Experts of a small language model.
Size: 8 layers, width 256.
Experts: 624 tanh GELU neurons an expert, a softmax router.
Below are experts of layer 5 (counted from 0) of a mixture-of-experts language model. Rows are named router (the router's row for the expert), down (a neuron's output weights, with its number) and show model dimensions 0-255. Each number is 500 + 50 x the weight over its row's rms, rounded and kept within 0 to 999. Numbers have three digits each.
After each expert's rows: a language model's description of what the expert responds to. This comes from a sample of Wikipedia text that the model never trained on.

# expert 6
router:445497461531511562475480514486377508536442430610537529496521586524510458482468468482573481554432568560500442496556532423520478512487524475409516508474493503525549451424567498505491481557617529517429595578446531421466488503472517486371428584487479463499428589486483558588440510517478420543579423503464484525481459451494444452562528481546529494512438521506489431461546542524512496470470444488470440534480523471516561497526505451486501421474410501502538594483515496448452586470583513514510508515587525564495497600519606392430455438484579559414515550437495483491431640466461477439488548501512577516520561539555527507420434540530511582487515470479557507553515505496464551543471483578522483508425474382502444578538421423400552518574441478559471541570557565547453520471449628
down0:519440479492495524596467509379529591582468526408448553536472436509494464506550430528522585566538528442498559496474430463534464440454547515500504506492596525511508569563500385445528525414450478511574501538611499495519515514530542497499483514549454545486606514481403471534495530548523474553561457520409502477400616513569530492463501547438480546503475446441567518525533519516415542499420427543542471489451411486516523497518520534487471535531440550563499596424458439548525553470518501485470588440511489407484512468511512527436412495575491500490550460618518426501347535415477488517605479465537496450564490489432509497523547441483495517535523615423463548410459451545534496502473501590453525519535544423644433490457508534477511528482524547537529614452478465414475469385469548
down1:409511534438571496506446526568493439586486490390445460529522455454576512453445496455635523479550504491463502397550501508411532560466484458585565507485478483450424504431508580580500482438507522426487479470444546429512443529445531508612555520480492486472526422467468598430479542452541552381507519545518491513466400495511495498469579530521556558449501500492439527447465393499497613540497537515559536489580567456467540509507482565554535555472542607463492452471567514546499474525513422483508576431439479511493525622502521472501534435493464465420555407427524554530489414587493573484595541564457468527462495497548600517480471524476526547490551447434510583417464549544487527492498520463498482570534387487515484495513554512464560580484560559572530528489608399480553570486566415
It responds to: Personal names in credits. First names, initials and name pieces of people in credits, cast lists and election tables, such as John, J., William, Chris.

# expert 10
router:450522583534527501622397616536512526568583559451506461600485483563490507468532495512510510525462513540515481548419423421471574475503499540478485457506518462520583465434563445533553500545513558426553475433531503469478505432590552521504483520536426487545505501620501442503469464483525466576509499505530439509526518527527544500506445449465432480423496466473451451506499620430422536573478580536461409526505532452420469635509442422515505520467547460550466570420524567506504504554414544488453574504573506484444494568464556452476537414445539425488552506384505496485434470568479394539390464475444562531504475505550487510518532448567476426526453516449455504515506561532544595504452478487408439549544417497494553432410397405553572500491502429513469487486361436497519509533511465
down1:549500417465479415515447473436509515494539524562547438517497443540402551456567570563611461509466580448477450439428545525471488512430469556514480466541545419469470422572496549441460480552510454451578522608466483545587455575552396585533449516488447587447548460535536489530454538493492519519526457364517539495586503462481445460531418537524549495471503513416488504514496530494525456540495416495490581554522444542537557419519395512537537419448462458502513529410441458488410552500552431528497528459469485530625480539579513485511511548386450535614450468442502529446503450461431462483534489523478442459474464472495505466558387480477542485444475512468529544435502504478484486525517420463487514449548542534379544484442517491618487451585503466349394506463511469535547425562505501
down2:532530541518483514501559529435643499506499520471515533524538488450506502526452502473507543431514522545616462476506525564566540472479562528445515528498486543583456500449505499503573512535506478463705476556523416510503508529421489500507453423532560475499556484545400498616485527532580539500495546472517457469551396491507585411495383473486387450467483538428488436633469557563542430467513532525435451552479470492452496498551524448520535509437600556442493425474539583515502498559480418467434542492485370497480515531609548529462542456527520463560497409598580514499514555471571467428457515603483507408591460503526497480490495528595420517491534489440476452546520473465599558451442578482465438532563523512447533431514520475477466489471439466526419454569542483480439523532556432
It responds to: Role and occupation nouns. Nouns and word endings naming a person's role or occupation after a or his, such as footballer, politician, coach, administrator, yachtsman.

# expert 9
router:467417453600550527593500560529440497484473515470520572492546581493506553446434517431586484484563374540410542517493545417434550575449494491518525503488451432576506560452450583520426509512432615466415497416509421472465533486561495517494494494510476578509508537505539455554487395349471520497479488584465481541433445487460471529481546578478426483428419520603434591512551440525431499458562490463474525522483563440531458468549481451440493557495513521511472512502486555465604509556517450543475508563558534444511420532470567397467533428501480544420481519471502487519421622561464462514477609475495527509542522568551527467480457567472481573514489469536591488571479533488442521521463435556528562525462481501559523598548497402399474480528525542565514499430562575488428512433547452
down2:483454531519424550567498458520431545503488422508543484492484472515509542516552488468446528468497495573575539573429468491417458502475500514486503528461415602529495582457577612485510575511496481538438466507505591541524485507556490459547496456504409526513518425414501432516541492470561541461500555580585491510446426401516483383416543452548516512395435512541491557531581606427507543592468549496416545488470547485462481361487470515444611451467511541503593535549604478479520558572527460486469441496428433611537534515441542551596474546517521482492480514502529487431512432475513514484494543467473535532485540513463552540487485523460492501409482563519516531500524464566460480636529405511550597499564458498500511361429518433530454440416444422423486557460567539522497428469421468
down3:524532552595542619470576488479588514487479564505539499540530510434477575539494543503495490467592506528488507456497471540428460573439456395573485610469453497483518524558547575553510524522453538553533475593489430422593576612512475509580468466579459479481531403561478401495482538422527589439633481600524484469501444546551555444442499469486506536531438541486569492521476548557501466460471468465598407547456472529517521509436522580446529604538472552448535460502463464451466509504400494560534518516513547470481554608503472443501425461455551537571382482467535480429464575516541550461436481459511463532486571552546478546555488540471470591481552467546453508419527506477554388583516478462458540556489492442536426556499440441455503553509515510458587430526578448548460480571486500
It responds to: Surname endings. Last pieces of personal surnames and foreign names, such as Smith, Johnson, -stein, -ić, and -oon in "Witherspoon", often before "born".

# expert 12
router:551431629504505519476521499512485455510431539584387448524428620671457438463568496458397440498429502478502482543507517555472432444422526440423474503519538412530505496532406425407480565481496444516484500585468472605557487484429465510411555503514553437489458535579497478536462550521426513504475501503510536491552575439537528465493467393551533536508471502489567476482454555534481460467519469555504513490537457437487425435507459495423479531562575516421510566524511431515416487431554534486581444546536489521455510484551482389542470472486452548472511485488497536517522478562562554415590398499458471487556542531498523569555471532504529535563503456464464402565499444455566595468431549445492482511536572465405450474627470531538450513435542507408481510514590448454543554519544458
down0:485500533491415450470579476521554464513451537571498465427584440521413519531470586472475506459421581590479529592495548538474482475445577498524445568487465501472511519510421545507585545488540440634487473467443586597594482478458447525523470415535468502544458326453553559444562484504579497608476533485475556448554469407531487476531424610523403568481533513502500534601491424554406490429553578512457532488489481454436534477554488512457574446491523475511594546493443482498480525549509561490575471454547550515520517485555450453543577604530459486532509509506396496414554468501458508467545492585552500491531543437443458480477449435463531506455473535507620485522396433485507534520464477575467499443515480558494535457535585499495464431485480380440495464472465581487509486497434451
down1:443487536438573439464475493490493566482491484453479498475518577547510547433553478527653511507553512534459461485488578406567518559434536547437458544490497581508504477462490516440444466557522508495368558488583476472628547490445450567524591477527516475529471569497390436476498540553524515524512518443583464412553438536530434576461537439497436513618464558467521491455514531514527517479563506538327516463581553490537517636433584458494498482539522529484461483502475480523488574532495566503442485527502542474436503425365458526472521487533540519433464488522469424513385472456493519492579480521539398470436532476449525548468481397519461517422446428495533547433430489456433484437587514506500497518576595534475481414517500499405500543530471493467420388522519551531437486558522499
It responds to: Taxonomic and foreign word starts. Word-initial fragments of Latin species epithets and foreign-language words in taxonomy lists, such as e in europaea, c, de, Pl.

# expert 7
router:590518496554428477452550459543480451439574414515488439538573536482530486517516491432446519510541531502486455495581503432534558534572440526633527571535459512463430549519574422450524487565456498511498434548450533463538495441439484550564511485605422479455462492462501482545600501558531499563477534497498517532522593564598476462612564557534475495529542478505502542509488507574509524475540366488494579531568554534523557531489439613449483491485400604535489475475560471469446546530473464480458475475473509536516540419476471442462545532523535546464508450426468504507430406420475535535512540507539451597493609537429543524430612508540450598494496480579444501613430546508451562394517510517463549501454503570422558515416467555522521535527431562502443531452521425530528485457441630
down0:525412543559520523459567504615512441444420390466556462500444453558478466472492525430465455535474384555544573562541520532542511526517607586549571474560520508439384481469484562466434497585489523470510420551425522472548493506518588629474482525557515455450480516508553388431543455470490529459595495517488498415580384521436520514475488490535523479466531580451451491511498493454440467539568488492474463464519479505412427494449567417509537539482544464563494587517520586512574493445545481517518486534540478521456483551488570464504534580451588494442530465511478404502469459532467438458549409534610487461431590538481450528479508486557541496560497535445411479498484572519495591601533463480495480455414584403484496586587499430528493522522522480544467467605528561476458480451433537
down1:485363498558530542549546546548480501545519503502489461501563425486493432452510419438554523522522539538522547549518466535539432594538512532516470526564460552444414490605409539583460496446466548510464536479481601558514577479503509650581416547509440542573412456497459537574526415453493565464496551496494504589526505458511527437439460547551466536562517569482562502397445538523543478433521497514474476454586535498566538500514596585518514515510425400483581461437502479558549592453489398568489496399436574488461484521564465398534520496596525496510516430497511525501423517508502406491474513535552591491407471537485519462503424515465485556481504454427512455506545531520566607448452567535558377500519573575582477477512564525494467507518577511525456479588529531450543477466536519
It responds to: Codes and initials. Capital letters and digits inside codes, abbreviations and numbers, such as postcodes, airport codes, acronyms and time zones: OX2, DEA, CST.

# expert 13
router:381484460448528552463495467480450440415435565510448548485515518506569460486573532533470516560561437526461548443476487462479561489572465466503364509513511426494492480532547568464464407428456423500555461539556438595464525507530531480476425565523517538500454454544573572418426535434503441482531574653484453495555530500543441430543448524475592454496468517421509549575555477372605470574512445433511521580574453546516456420495507417521538472572475489560428626511463476579596439504511461490496520492512521445437535487602446488435423490532532475550540522544501533483637495445422484508577463559598403438490424520497489480534535477507483581496522512504516447447536498537503463544493438458455474388542518511469520476535496529563410473423484513448525521451508549475494499539479483
down0:512478494530480461451572457451560323587433495480486474576515557474439520610447526526486549524507607514471463433569497594514437512523506532545580494551503504654559433473525507539536506507468418446536512488511461551552577536486466491472472503437472434477515522496467533482460529461520452387453568557384576537476481378486574509494562546496514516571542556462523525474472555528453471559563588585488547483399521520467557499508494515516606442439512553544508482406521546556508486439521507441518421504529460502521469543460455495545539541441538489451541449550549483539490479445558499472509515619492520426510528595482574542522400523545505522489573452541555559505389481581468447547552505542542468456497435536523437433596559423497504484589471428504572612517514512417517510505573546
down1:569432427459526494458392384521657503482495589506517510516469462558490411554462506441465490520534571513438498502542547427487564453511438495451487588377575560561555431468427439452571454495429491583477500486554519519516536520502447519594475487573619470630527479481570543545557489516551444486514494518467517568441560487526411550579532480487578397493529543490458459507494479453524504464435526492547447513461516492451439581498479509482471483473632369478545490438621532562495483480559517552451497537491499495516571478473500476427437511519550472484503527496545501499507438575502532554399579522523543472405489532519456473503517477607467492446535474582494472408515481530591554459427512538522498426488538496523481411576540450527516490532562472498542379496524485570405564515461509
It responds to: Clause connectives and pronouns. Conjunctions, relative words and subject pronouns starting clauses in running prose, such as and, that, which, who, but, they, it.

# expert 2
router:518523574516493479560573525533570555438457426372523412523530534530499503495514537410517546470463511410497465467556486519566513509485461583586510509466556471514551555564425537551493558540476494492577366407535523554470496425478403467402403445446542522487527571527453445532411404512508433548525462558464542490525421520459537535470512440493496484565494464545496558530454467546531473444457472559594550440454517481537456552551505448517468547518444521464518514397440510419512505490440487419457462493489565531498459555476582585504564508472618521476522493446515438491490495495478429555472565459405529443486533570564531436567517592549475544478496526538443499522514422570527381522572379442476450464504458586392499474443450439535468520546480494538455477467449398568569402525532495
down0:498488528546489623537548547454515394485417461482480514510455498483479396539428637428443455618449439528482415397445477526532501469499446509479532481443546522500497580517522480476454412509511459541521461479434459489477527396492535477476485525519603423571440481535570457378400472563452507503479527515513535513474446406493498477542499550456581520465472528546565496539554503514529566555515526506426456518427511484513493547516574444547516450517479478474443530521477472526532467487453438573581444462435514427568434487506518450401562477528455573528440581540567539504522460505480548544388521519562496450483473559513456427429499502522525498486509536447553519504583522525522438454486490529425481576493583431586449571538489438512647388498575491524620540595576502569412525476513471
down1:542461511488612427551402558517549512530513475477436439572495545499413501541513594499499467428513448479567533446507444465518555429495463388624500455493484541491532491548491429536437530498504589519515523465512400445432504453550457536544456511487439540597571530459438477442507533483519498467541553470464528529508476473475492523500674559507498435491547556505406475521485429541454497504505581488549552446541564417440428565495462422432431464545519486498387466372507515519480483500504444424499499449557569512441443535522433462490548512416510456514501569498490461399500567630484431407521514464454476559463566451520547412511471520462476557488462550475467535547519439435461515563548511466459521512518507541552519537520398519516660536549563528430520452455463404493539561523445572
It responds to: Foreign name fragments. Mid-word letter pieces of non-English names of places and people, often after a capital, such as ab in Qabasin, j, ž, í.

# expert 14
router:615533489460544468469425463547550500511508452636567507557436468492476477539529454554517609508415528545484469505554537567432509627516481534527525471501465462477460453470480523479524493513441451445517568586574494437433556535451529536554568390497434488480509509469479490438584503421467528529509472488433541538435503534475480571537530471565526605547487491484530496462454497512445517570498494564519443468490564460564419554371498603519449484413497510515496481441576474498530545611475447463539507448451436570538425463413473441459497530442428530553386581412521495498429559433556450434497544576566517532515478441455572560448571499469467470499551469480555568583484511420510478403469584444493355501509523519569570529537483500502500470565477484446488454458603516550562468533518561
down2:494538466492565547475565494495532503438465461484464465460532397540554526500417574474530579477454470532575566498538554512532349457499441440596489544528482483334405459497395543562538514532465388455550519593536512465557515546519482514531504539506555506503555490626487493563556544591530543597602542456409499547503526549608539445510429503501389400442541509492455536438483496532566534497541532489492593458443512509439518557549473494430494519631549549493540440474487549425485502532496475432459554489435528405428472466554547519556575510528502515455479480509443510544419454461543478477497451478515421460510529490519528449536526621434510521401522602481538502530445517479387484535533509535457489488522477540492502511483468445475599538453495495517587537468484612499452467447497462
down3:425529563449493528557611520499698513538452537466436489545578477505559536620538484519526511559494467426567534558557582439549561485486507517527453543463504555487452533486520375509459516435500518509492452486511437474469542533485409480491472512410413474527515536570463436499484485560504532527533431428489460585493453477468481507492454482566510543459508456535458425575490452497445587499467513461527479427441476541478431517493456457465475473543515542459456513540474459561427537426588492365582477517507507459576406441529469581478545475561470507563527499455536559564593388570498490534418502505475490395607443497555455450464452559579504591410433540570437543491495443519561540531447520457454403454466480473515521505517490505551548580475537573514491486510449394479567531589485466
It responds to: Countries, places and dates. Country and place names and years or date digits in tables and biographical details, such as United States, Florida, 1923, (196.